{"hidden_size": 320, "experts_per_token": 1, "d_shared_expert": 0, "router_score": "softmax", "optimizer": "soap_variant", "beta1": 0.95, "max_steps": 6871, "dataset": "wikipedia_en"}
Below are experts of layer 5 (counted from 0) of a mixture-of-experts language model. Rows are named gate (a neuron's input weights, with its number), up (a neuron's input weights, with its number), down (a neuron's output weights, with its number) and show model dimensions 0-79. Each number is 128 + 32 x the weight over its row's rms, rounded and kept within 0 to 255. Numbers have three digits each.
Before each expert's rows: "gets" lists some tokens that make up at least twice as much of what it gets as of all text. This comes from a sample of Wikipedia text that the model never trained on. Tokens count by the router's weight.

# expert 17
gets: "s", "es", "ers", "ies", "rs", "ts"
gate1:168128143144133100111193168132107150151150164082109148147088123127119109166166094221048167162048181215145161119163135108089139088148122134109122058127128105153072120103113094119131113135126098103175109048109106144101123158105141152171144127
up1:153185151192107138090111167115096107161126119150136164107154126112123135133096187140095115119166163122137166161090134147167107129140146106165161153124112148116137116156169146085178145109115141081123161101123106158058126127075116155134107123
down1:094132119153081124107091162110155107160086078137131161095116171118144115131108171030099165091126150109174127096165128189147149139138116118115115124106204106139171164079119099105133172117139119106122144131105128142117134102123159155103085149
gate2:113153095182104149123108133168088187129120146123142104153168117130177130061138150114125177093127142127148088198106155116149084123214166120090098122134162154112155127114202102166136154154072128098154130089111117172146133132163144114102172169
up2:147095098103138122143143083153178132130154112143115189176161104068111156132116141072167122188111130137178124068144127134123092090106150146141142077157119124109115129108101116130097129123125035123135164111142119136096113121111163180088145118
down2:178070080126089103119140112130077150119060094154181128144114108098160105099104096162115152166114131141187082148150122105167112137102181111113103118102082176111131127168073142152091112132061111084134107098143173130092137128121110128127192125
gate3:121085120175160114107096132149136143180108074155171091078167150129167112143158132162147155174120120125105141138116064138172132112122116126153099120141130139158123093116138172175169117133099114107128197103161135138104108055110133151095105120
up3:192161175116248139133143119125172120091157134137122130145070114142120180136138146085155083167166133106155172128122129133100144135134153109089114130139107122184126166147113118087157085146146125100124129089129099144135158164186147099143126184
down3:112114074112070086112165136217119155202086110124044111131117084140103112085138137089162136115087122101111109116098119090130100173100127117102064116124146156105145131160098109124156086162118114117090172102102113154147114114165091091140122098
gate4:111140138152172123050078142118098163161156082089085153131086143161101145149187181112096191180112135115089127102118089130109126163113162112152122038137150086085108134153155151140125147158203096126142144097115112118146190149182178132133134098
up4:096145168096136165223165131087144180136102122144152136110120081124124102085103132172123143000122124128168122157126119124141123111162090193152164162097110141116171124138117124108089156148128099168090128148203136147145130107112095194096151127
down4:135124173136094109107105117152140115156135132164132043190119097160143169099108099108101155108137159134059155103048112110161139106167084056198171164109139111109143152115152134130123120116144115094155148109186086122148139125194055098160144106
gate5:121112147153080116140105129117150116108136146109151162183098166094129120215152110109181107148177120138129135078151112162112120113126163084154138117142082114153112104149109136085126127116109110127103094132102114101152132152091113111072145095
up5:121119153113070105146145135131118096173184105105141144217169161127172105171148117079163103173132099117108056092134098139144117158100177074138099086170098094155166071119151132126116145083120127129115122153112112133165102134158127140074127084
down5:128111120122112092096151123160124127120161138130126130144138100175149140055096158155086084101150139108133119067114102115111105178126122137130158145068108131124141136147128107161166079148177140088085119106122135176114145125144132061170163137
gate6:131088118120110134099107136121100038150132115150087154131180097068174065111132129100107084103055124100181092122113111117093183122133155136138140182132091147196148165181107104183111129176157142123151119155096161122073173122122066081113115132
up6:127126113130144158133174130112116091106057177148090142139090113107124091125121150122133065111112174146146093094138076107137148121160112164148153165137138165166153124126135138134123129161186125148177129170107097136093162132107123073165157110
down6:112130128209084107073138141128140116091085108151153084206105108132110139072130131146107099096128145110200124112131165091105208164183198073123120097173197107140144128137137102138188101122120115136088134071146110118090118170111173089115147155

# expert 26
gets: " on", " at", " for", " during", " won", " after"
gate9:121135159129136090119148133199080125150115109182118110173134136138109135124171128148104099100139176108083133129172127160137169050115122134121124176081140151082106126121219141128145116105126130095171133106123080130150128099189087027139167131
up9:128177120084201175147074109123151117134174139074082130129135121115172142149110144144119114138165112127120152148123186064140118110141159129058153142083143101168164133130093115158137143063134096104084146130133116114078138163157175119088149183
down9:191115115120151118128127140103111155108129174159130134104046128108069135124177149117096129103092120143155119192169135138110102106098088130184121199221081137102067069171109149139122130192146109138101169100154163125131058188139109155143126174
gate10:053092120107099189120147138090189102105121057143097105089111097112123137117077152112149162081070149137128138122178126153141105134158112130087156078140101101080136110141167090150140118125086119147130152093144120192117134110057126116142134175
up10:140125155112063181105097110146099130147127131108156166117093105085123134126158125126202161087099133107148146151148105118149168078112141129162114114126133105137175091119254101121113126041136109072171096140138080147163108100128146076103155106
down10:153145084122160113094186118157140116117106130108188180104127124087138102101127096149112106138141153148164156156065103116167106118130114129093153085176153096141133179132125164097118155180078148125132147098147166175175071142134088156164099164
gate11:117097078191159170130148087031146114180129161143141155142148142131146141157115091125174125160152156117108153115112096049103157124123155136056111062120145147148155139090154166154090154161114082147180100119169085159104085112141085060196134182
up11:082089057169125138178120093067093105178090165103133133138112112098078138141090090114112040069134138143110178138150106107142172141092128110091160073174172135146144105128175174173128141169088103157147092138132146122105103166127124087138105227
down11:089093143147119132128135093161137122150145164155139097136148107134091132122179110143091100130109158120154122140165142151169118108157130142108135129120125150114083080103111145146145128088090126162097117160122168148118130179075143109144155142
gate12:120103114133082121122109156108151173065102074163168142103132093109127195100142150088120196114136147102086079123097167125102055081080114128116142150083121141156142102143103159198159097074094118164107102103126154136055133139107152119112150062
up12:193120112149137144114181087129086163168169138167135142128166101104099127169177124131135116134156166103163154165135109187150198145095195165148128156163145026149113164054145136136139133163115117115069148107115114133126157160178091164136101127
down12:158089125115133134125132188136171084186122191052112123183102033143088138143209112108140092127169061109173111100122121127111176146167131136120109107135143115117120132064142215135127118144128131105088138136086146095148133083127154127093111134
gate13:111082114102135128172141142185135159147099130134133138127145122105163142156121160123149121028107111147132132161151104101054199149192163139128062149186129152088121099093100124143107169099152111161115128159152121075068102110131054073116188158
up13:093139133181086115137145139146104071151110142130122085124102131109164170119114145141107221116119136187155135211132147143177112182207098103103091175128105079143104160137138019143133133105150163142089110154181144119089179140191138083106153178
down13:063078110162152094071076118109096138133185141097087175128123143068136103175133072116145145135147115101101085099149137075174107112121126186141174163171142133113155115171116126129073137182172151091123082128105104115124036170085084127117162125
gate14:166081144145134091138093180140106126128090106077128148169102100138132128140161088194146123175135151084097101173144140195129148142136077130162077128128106157142136104105141156091120135121123162157122107076091127138113209124138132148161121139
up14:069095188099133158117143152118147122153135144078153174128202123079168151153123140124153089106040083151161103118110099191104134151106134153109193150144125197090121141154075150154076101178094081062072105145128125137127134139175099087093159141
down14:165137089108084155201182148166125154084153107152149123141124163162131122124130093162210134132146135107109094081121159148052113113101090127132104150103133052119139148117127109078160123092153139181114178146153135080182134119128084141141093081

# expert 28
gets: " In", "In", " May", " September", " November", " June"
gate0:197164100153042121144099216128158157136134145119143126110168088138174110083078078082116130179121138146113086142091129132093098088075145094086120180154129167112170161104120084140106135069146115059112131129084184139133167139089107122165147140
up0:087105143105198069098151094140095038096075137052158136125108163136111133116184124160144163078122082074133167137132129135208107153189105208188146114090149071171136171125096189155132104154061128111198148106156091170141130133157156165079151098
down0:183156129117144140101191165091162152179114143150134139146065160071152131082081144151142213145078099075152154104144166182149126148141120117138168109096123096093125147116150176157073107138093139109061147143161081117123154140067127118064200144
gate1:099112105081119073172117121081119141189052075135082107144130138099113084126083115184117113106091080113140143134176141110144118096154119124118132078161128148104133174093123079144085134147122122099120140140112115222194126131100161134091116074
up1:156147118163122165052193039137090147111124172191101151118136117108143066126103125125183132135112141100123113114130145127137153138131125087105197117179164111105071171129101099155106039170189158160138155166141116080125140140127136145144133122
down1:166155174140132085113120098074159095117070064104137106114135153083088171088169091111138072135108168180107111098104136103122157100116152089100072134141117180105135123141089085130186131127127153129060135057149161153129172067106094104129136133
gate2:145133125087184168062150131078130144134092164112127146140090148167143126089133127141132136116162082125049168157080109049111159144147118140080091169138072174207143132081115108146129146127104115099115148113149106105103092158139170170151158174
up2:123173060114174128144132128078161146101131130190120153128120159143139124142098139087132123112119132109130101163117078090151129136104122111124125081112099141169104150101146180101102084162076165187131167151132149093092111154084158169115158077
down2:100131143131173216092086130140152094198117153143094119137133144086142089160121040110083159133073149134140133167089134154094152121153116176125083083131091119087134137109077160129053131183117096080205156140071185120138121138201135140097135079
gate3:160145155044126113132161083210066078073107131041135105161154131162155108128129101147098170106149120089138106179137171125133105184144165107144151090129147068165131127094151140142111129078206127147145090186093113107124165111144113138137145139
up3:085135178089173132157158164139120114110129135070132088115148158131140113082080182119104115104171154125129110111120116169107127165105162106119128111138117152151146124091159176102144161125175136102144100151090087107121153148133130097098035141
down3:148123100186168149130102129079081101121132134173130116114174115172119113118134184105078055141138137119111113192075175119168173080094090184125146063146113105102184084142132169121071088121195163113066093089138109133149055134147092183125128126
gate4:134088109132133053113133157138105109102141108075116158117146071131092111113173112139120104142130162144167117067126172158116173109078134154155049141122177105144066183073161181073124113136093091090140083163050087163116193121073084128144081112
up4:147113098147153114116099156150099142125146103105170111062118119093106126105136132164142137110125080127067130170066090072080094138138100134169159143092116081238164136091183109230107132109111131122086125143169101136192212073107126153120102182
down4:082175146158118094143063088113147199086048145116148106112147169142122142072144126145158124112112107094140162157117119090127141164142084082141139128133157088107095136091114100114090142141138104081181170123163091108158067108173120098068097128
gate5:098163173138183163116145172139156211159126114173123146172143147118094095159132162153129152093171120188159131096114126177136062164109132154122156060087178147120139134102143129109138157143063127064167118134146147143137120087158088097085084151
up5:119135148167162131130153127139185212163140117168082124199124125101113143143162069140111160132164105195179141095122143202132079174076103150123150117085113148181117107128066100090116122150065142064134142134154129160169134131162085087059109150
down5:093152089178146121144151135127137101123117132134158082055139101080157122117143170148024135186090163162115100158164141173115138127122126108082157112104091109102118098131096118140136142147110146109116169093088158113144136136092153164103191088

# expert 36
gets: "\"", ")", "{", " $", " name", "$"
gate5:166102098134164119147046152186198151176056209171141171114127158119125117090108093195157127079145099101116145178123107155121139122118150177117144161164165111123100155087155150113114129112043165113110142138095159176136106092117146196135099167
up5:089130175137111145108172133123095123134180090034135105131156129128137157133169143109102116158125149071169156107134117123138165144142160075144110063133084205121117154180154154169177091110202120165145155113141114121108119171129097037172120121
down5:151200168084152126154187142099141159112157105119181112084117112126105102125168102083099147080084198112075124104115117107098094103048106079057075094099116113084133142057146078135150150128120127131092155144168122104126157105078144055128110125
gate6:187109173157087110113131157088103111108097180136095144142125106132135130159140137174115108136100143129182093058185141133184124127150086149108105160134074156138106120137089105159105126133181140154119155152147116120107067157104163140117122096
up6:162075096182057134185170176097136115102105131131106111151112157150098131159119137099075128124073107130137110094106146079150151138127131123096158109142096167088145121106109122124100154121168189127122126165126178100138072135119176164092193170
down6:144150154170093110068124097113120132179142126105101106078090167210084127142160138083132151077143190143123130071136055145114118163128188125161129143157158125103107169087184087124080113125071171118164147188054149162122142185105087078174103127
gate7:157141139137129167116186070170136129134107134116122105116157138053152157114084143131160125114114089145091129015093117144060155123090142135088172171096108150087101178136110136196074132143056131104089138131091170096111112069159136136128069149
up7:137145182177137134154146111134118115117129193157143100096142089122128110076080110109099105153191143149134204171111108155131102099112104112142143144150170135097132059104123121142132165147087089146101144157107162149124160191136112014117149162
down7:124105190206133129131103098122131097096141111154126087112153170197133106102146135168190156156117089111094129119103089123110150140126123043115125119204128106186136165067114164120149160062100104119115073147194124107133119159106097102171086160
gate8:169144049172219088092177097110172157154130155156123149060122103105132165131079121119196147168116051142138137071119116099138136158081136165125187110100103080173155115140139146137101166184154123168116115121078100106094142177136083107118136091
up8:143126112117160094121121130042094140207137127099116130127103054098097140163159149124125107160100088159075140158152113087091097116164112124158156132152118105167116178133136160043122136124144104178108148111163071112200135121123110102154156140
down8:136162083106143170113079109123166126117090114156118143136041126125158096152166144192090074087153114074159133089077103139147141143105130142084116115155144194120080152064147100164131166068156165102070103095166170171146100084069122173097128151
gate9:101135147117179109144106134121075097114103132110106166109120124155120110141146134140092121100145065160096182071116136102099068126120071078113124098164195091067099128085179121135162120140136088100102139134187147104197101098161125127117159142
up9:106167122117080130144167136137102060132087132105106084170141188125078123134164148126129177169157117143112194057192118061069156190141137119145144094136096107145137142112112097127174114096109070096116107123150172150126085159167126132123136165
down9:138144167085085108189148173125136177110177113120200148093085063068136130208095131122139127141099105133112148156101115130074193144129074138157132102149104150111143140151135136163089129146132116073086122056134162098135156178110168223120122151
gate10:083139130161126130101149158120159111124090131130109074133104091172118123099147207132117127129153087151131150153126135144139090123130151034142168124108176074147115083121128090139088078104189139082108087166146119091102119098103124226163117047
up10:139126113109132052127122145131196161128157135119178202118110219127172128148178086129131139132107173134126164159146098148104101160153083146114074093147096174106144128117105175091136172119070155183183136159142081151129087153112107089111120209
down10:124116138103151135168115127144029186137127120150060115143124157126059170117141125171171101084104103155138098116134168109123086131135154101079061136130173134104060109119088077193121189122081135177076168111153114096062177118081101126105192152

# expert 2
gets: "-", "'", "–", "/", "’", " un"
gate3:158092159124148130094119093086127151148103093137132153117162190129121166150151134095086194109087141134100114138159094135122080112102151178062169159152169113144119104152116080152125116146131079087130058131148128124127144125131157076107112180
up3:148117164120102164080102116105118130149121114091134177181155184166085091125153124157100165164182166169090119152197106112124131151155108092149096152129153073111105136139123139110180167140149116143091131191158122115104151153117142134103101169
down3:123148086172147110145141105111095084178135131131120124079099165144080128034148116147132094172127155091145144156180071166169132107109085100130149156083116150150171138092089164080113140103059081120062175159114136112141133115120131144148143135
gate4:111129116084088163140175153163160146138105101156153134100124174085034148178091093107191146128158145061177112130129184151134151115115166154092087103134156145130142104093146061119139193126161080110162117124131089120129146144068196126115151178
up4:170146027084167108107146125098154129147185152153109093080123127102186172125133140125117178082034121124109116098140113125127120142117118099148141132165131087152081095115088120120135122091139116159097127118119126144141116107152131142151181153
down4:125061123098116102152113147138109098184112145143080150043090114127170147092134101152132123061155093138164142114119117178152187119141072176138110094089196166149074086136152149110056135105095126126156179127097126140124129109121149150109094103
gate5:102083084093141124133142080142135135075115146173156167126173153154137160176166081104091052087147174137128143201150152171136130146140136144144125125140127094129090132144119117111149086145121101102125109098115096114091080104155124134160101092
up5:141127129141111100105106125116073094153180139181130113108099148153064043166105128105096123043090106117159079170100137109114079126135137159167166173149153157129167113099105132127123154118095117110137109112160064115107173113095119081107101104
down5:089110100071133110185143128122157152075172093089170148091112125109102132197182091119078121093099159158157135158115134098117176162141153121173086177113163114114155087138132116128110108117159089143111115159100151184174101136128137192140137130
gate6:078097145105095072110093145095132129114184170098201165117120149145081150180086164103162092137160137156173132100114130134157108123144153126150150137104115117137176125136163172205102161168113126145135114208098082189078126111127151132088147187
up6:155119078094135140161166083079112124144099124100089137128065081055142144093150096104082084112137113117219164099133163202089145141112092107166174109183159088102158159173113116100168089190197122090093138106115133107129171126134117094091143037
down6:111142058034161096176160129106177122130160096169048132113133128173150158131139164109117116074163162146140155130146153087173148144166159194096101117141147111114100175142079063152130141155115105138073126159123163170130149152148168141165085141
gate7:163147107125158107128179139140168100094136117069102150077129145139145080103117117075146142132120160103073118122117128152102168116133153136161077149139149177084084164141120114136138170116192213140054112116110186105156092109147133089166107132
up7:109097106106126129141140161189162155115134108126088167151154161145115196101156140156116106112107139142172114118089124151108152113134137172120172121102170148175088100126068134098155134105134154104135090161157122137146117096149123131117107055
down7:170152160149158153088188132142137130157106145187122108082186103179140150093176160158164146170110131102127139102162107086147153130098168143164087190116152147122142169165142159192115108096157138144161196138090152113113120089096164155202103118
gate8:108149135124159132119134106139124140107094151074141082160092131120114117083098139071120099097150106116116156133138152159136150112112128138111136160133157110139154130150074104128163107163125142131114108158127118098184111096131160150100098199
up8:148187134116148178133098140138166125161106157160170077153138111045128188157110123093105123138159119078118102136181172140122142099170151086171168130107115132115166159125147131082147098149083140138154138174168122145108146112115132107111179182
down8:116156082175114130141168143139168095145203098158117091121080085091138119097123154154164125127105151126077134135088157120113103109078144096116144124100153073124108141114084108090125163071167095145091084139156111140118141161140070084140106137

# expert 19
gets: " in", " of", " by", " from", " into", " to"
gate1:151102100130118047103115161075134147120113075118172140160148181082136053172146130094147151154112112135141197157082132110155145121070123121118139196056167121097142112156151158098118125083132159065128136152167163118118137124136194106137089135
up1:109060109078088115150128168116146112108130121124163171171146103142163143119170106140139180182142139080146206111146165100109177147135124112146116159097146138036139165115159180103176187178108113090161087159098121130125093112115178096191089096
down1:078145162120131151122157118105129109159175157156047161147061136050130143130128136145109120176071086116128141095078101141153119140165146167161114105138177151061074162114181210104072098127131141110136108094159084049160088116089120105169150124
gate2:141079187127118074134180067155109161168152059134110146105189156152153110111133114144141106161146138139128192134119139102154145113145141077130164121097100180185118107150141145131124170177076131043148084112078197095103164116121154151147124089
up2:118198071098146144111063129103168133125155132051146135103096167144114178154135151105146101090122184129129145073135115155185141138057097163172081185152142159108133163134111132140106147111111125144115095081160084137136127148105154075158128154
down2:151135100123126108082112181149133144132140114085126135132176123175161103147108109142132107201113085098194117117143078128146151135149070100070098146082164125176107072133049084162209090128090082107186123155158078145127068166103121113180184141
gate3:126150155150115119088138146093115152156070162159156142149075208082086080122119115173101126107077159122143162130105152144114108137133099154106220078124124164121114126099148130152138081102195111101103082092160113184121143114146113151084102113
up3:148170089123092068143143155143099142146107156110131176136104191100070145137169104129160095116095069129158129125074120122167080131124113159064194172140111141108097067164098155137133079137198147114127065114184149180127116137113131159144158095
down3:160138118156097052134150093126130124128099092093124140128164113124122138098115140170173155161210105132059158125130139058096160123096159146053127132168113150103062119135140096143142150193091131122030178143144170168152094105147153201093133097
gate4:139156154134083142102081130136103104083117164175140143107084135105144153105140124117167120105121113075037218105069129102139157126086103195121123126154119095133099153155110147130124170082105163178143115140158126125084082117099127140160116177
up4:157137070153130151106135152155120085143091071191119124104130143135182113151142193108198089183117120093111125142146147070092110161187201136102113128076119095110112133098125123089164112117150172121111148124087088148145186179178178095068138177
down4:111148144080159118151070163089185134154036159082133135065148116167147115081135081119101148122119161138074155115152115178115116160131148190167097143135099093158083106144104137151097186090086091110125175109175196147137118115104001099167118114
gate5:171105127145096165077087130212186125117057152144184068085185145108147095097173070080187089122112103114137134135165126116095167148089109136167114128180166141145096150129135163075181098099169182158106154097115152128181104155133122117204169081
up5:189085126091040071119123088092112129096140138122089159136134131133167199162117171088105096073128143101093168164120127207137128093130136102118144158121097147100096096137126129214117123148118081090194151183099071098141146105077103140097111145
down5:140117160173220108065174119116122157090086085159139090145118028131074085132114098096089095180082107147154130142093085144140114165147117114183115117045120149131137107135147148155147106136231142121143107092131117175114118109126140156156145134
gate6:073147121099186122108095172178138149135105114145137130146208133133164152153112138121242099106067157081100118148123212123072126151080103074158109125081132111110130156120151111096133136148121146150143131084069206136114062154134148130088111117
up6:130137170097203101132121127134114147147074084167099142123150095167145092166118177182167147132125110138194117098115136079136131094126135113115191152093099113150154171176100134146139105163191130128158112153132182151153143113152122129115125137
down6:133122145168080171143145116069178111182131166110163168110100127115093124112110111074122077158159130193158135113081190200156130142143146126096060132100152086144097116147141141109134123104113153136188184176106122171165140117107137130140097108

# expert 25
gets: " is", " information", " was", ")", " name", " career"
gate5:100090118139166114065149124107053080111081105090152112089077183156089135163122139154127051124132066134097118156135082097137104162167101160123137084151096060153103146155115138095128096107150146153161175118106132162128142126174130131127169141
up5:071168107162132126132167136141183160099166109142125155148139101218111110144117077163133110105159120109154094105171122135157096131106112114154064115103151122156115133142190131134119147161141147170109173137101095118115109098166133067149177101
down5:060098169158117159134143158143146159111131099043115061071152123062125071129133112119120117093128097204109154160159146113136138129049092160126120109131075099100133093109136131106090131119109075130132152125121092198109141144089103113133072134
gate6:081095085123173144091133110140106126158145147108112115110164107118088135136124098146146059156110124130147100193141197180066130163061139093162081109110119124173082110183068129204104103160074198163142089177156118148089143122157056128171135132
up6:144090206148089153140129150177099129114141170149157099159114119132125167089100181117138133163139093113146138125094083118142158141137131141150163110092127107141132079103060125119148208088172109082074088066013119166177137144139120136142177134
down6:127141108145122106085133180135162187087132151137185092127157129161129153121154195133173170097143084161148153135111147171088106126116108138160149111153125139117149227114181138155176139108103095128093152140120138078119145122106158137048161119
gate7:114113066119131168146093180131157100155116120108182098115102148083120125153153163155122118175171063198118082110140157158106096110131169132135143099157092128116138093131103143087165161120195140163158155139126191143173194112080101173133070130
up7:121144143159125135149112076160119128112135093167068137161079128189129076120140115197135078117093145177115137141113171133172099147073095089133135155113114120126136174067128075119108125124145081132133076089123134139086079112188201125084123100
down7:121112156137166123080117104174144114119132160175126119157159127194116084116188081121092153122111153125083126181122165141156078113157123165205177182086162136124135148135148118160102092164154123150091139099147157150182118157125139157131152148
gate8:164114159179130175127170094116103152129122095161077122087131148058131110101122159087136148097112115093130131129134184102104099201127089135147143160131178121099135119133067122104172074110172158138125114104128150059112131169138116125120128097
up8:165110158111129102187123141159136088127094087089113117136086089130111142170122187125099135115081117137109100131178095113133090111195130125117067122095124117148182126182111053160074122162107179125125086128175118084157107123116100079134167065
down8:156156132107184102122128120134163156095108202098151182116133208152145137150120125096123089061081102070082126165072074113116181160071144102127099145127119159108127106108088078119127137130123066086133170100082143092142143129115151114156187146
gate9:120111079140074139118116130116101161143145118079161133104122067139136125106163191146104119156116127100095148071147081159161127136066131174089150155118127145161121114161109144138099139118137175115145122171162110121113116092093132092087151126
up9:168100100123116053103112184072106128139091115098121088089108120129153086080144097111075102155106094061113109132132147131145106125112131177113148141131054164191164096186135132096157125132120174111121097151112161149108182132081162071116127124
down9:134072091112105142095156144069182110125160147092166155121113128151140135129091157173160105184109069116149098143119132164105123108111125089107154145136157091133172128136105190125129067137106111110146158126157132072067132135032129152107116125
gate10:093128118144121104102175159105161131118126125214100143170167136190124112114153155222163125080141130132146067055167072130088106101131133158134154095144169157103145107127160082109123085145157089096116146112165155109155102143097121109184119110
up10:187191082126099121150093092178165115179135126160154116098095091127163122149142164130152060136168100149189102181176080190139182129101133144058133108112119129101172166124090120066116098097091159136078155120105105131125126054102158140154147129
down10:103116141132112124117118097084126116106171104134087142134093065117070112099146109150133100060151140138149091139099102066142122146161125050105091157109129123157110085154090178144086154162099120109118135113152107156109144115180129166077149115

# expert 3
gets: " and", " with", " or", " but", " &", " under"
gate1:062093155073158123135159119143151171127131106147151131201086162210116161098184115040174044139162115063067123061131049126099144058124162145112094099126080061092108152116104137133146108093091144073105149129143137093142170151120191093088112121
up1:083089178122156140165151112189157086143148102134119152199102133131088163137185125110166075155156103135066151084122172095137120097172162128204148126148103085076133167101133107181144158103131088121125152108136144166128080160136133094116125089
down1:177166148130151163107117106160136145142131140135144136070119156112139082107170116086087174113105103152135141142130105110198104114145096139146129122152079141160158165176108108097122133145160140094162152186115203148164159143137108194096088166
gate2:115086138125193100134109158117182152132112126129189143114084134107107141170098140119157174138109150119113098071194121125127148164102093100128096103086167154124165088108110154116174119104151124088133115178091164151142121127158107121062110105
up2:125113154096144122157139129131200134186113121124158111120047170091107148177131114163153120097093120139096124066136128119142159180132118109116098120080168115136120085075120131134152101129200134093113113164099164154128172127153098097082104114
down2:114116183103152113145128105152098109138176183185118157095145120119146120117135125127180116154135165126127168157095149120111097116117166114217129090195150142158106144166148084112104143170170155086151146114205116118096164136121124144161161158
gate3:106129129166098165142130114145142098113168063168117220221177104123137142228122146076118125090133132096065117101128126102174097113171141163125165156149106125088081142130163123043094104136204114179110199130154108131182121067128191169141133135
up3:103144105103123144110122170118142038128121104082132181211148115090157137229118127166100150145108149106100165143069097096088078061138158144149154142147159115101088140112136100082117116092141102138098190185174164093128146084088180166113138115
down3:069162117074174141107155098127116126166115123117131156117072115119129118144082139095141114165144127082149088102061164107183132058168148090220131115124049108098107127172147083133098164124126132129116173043134152131136097168083141119142097121
gate4:135083133163083148039151115086138134138083181122130151118140126144160106132143164108128134152145099196136118115200116149128102146085116053150224052110107148146162142166051109159160141158139130120131082095187133116095147132204150152094159172
up4:152111204112131132028089165123142124182069135126133144147127107151125108123131146084151113136132117135100118122165130117155092161060113090144197046133084169122124132154102158155167125134212102086060112119170125144182187119214136123071119190
down4:169112122049121137131056151149134151065118135182146177148084053084132186096127094131168124132107139068129121088159135068191177111145114154109173130115083117157116103184172142111115118131071103122119124135134097113112137104127120116070136124
gate5:115160177141123123157069091126123083157136137096175123104129033101125106106182086121126131106095123098069104145125098137134097143164120146142153177081107113150099115131143133121115107155055117171189132134161141085113127162119152109090117156
up5:123173190106157118172094100139091167153122140091138090117095041130112164111204118107185098117098116103058103105140113118150100128148149147115117179075138138171112097126150124089119166186091107127095111133160120137127151163096129163126065097
down5:090107137129127181139115141144169082174181100102141124078163051115109125133135133060131081111124177133110092031163112170107145093134085171130130135109116091124178174127168091081151115141091082134085116129089109136135092101156113201117197085
gate6:088143088133054103126095080151142094136098185156150132155108123063188105115122153112136103123093169115133079088108084112092108133166079108145118111152129099156132167186184142124111073098094153140117180080121104113090114121120142201124156118
up6:144149126094202094100129171121114137166157170067191052150138128192150145177130088126116143121137097108149149126145106149100164125106131108116113166132163112119125178164122086166101147117163117134127109205133118070135131129090155100141150151
down6:132150085141116158108117135184106162088077155162094123143188138152133152072129172183138138162060173105144077095123117096154143115153104141113123177096110145167100099114118128173125163141134147137100126187159101096105103119140152220162129089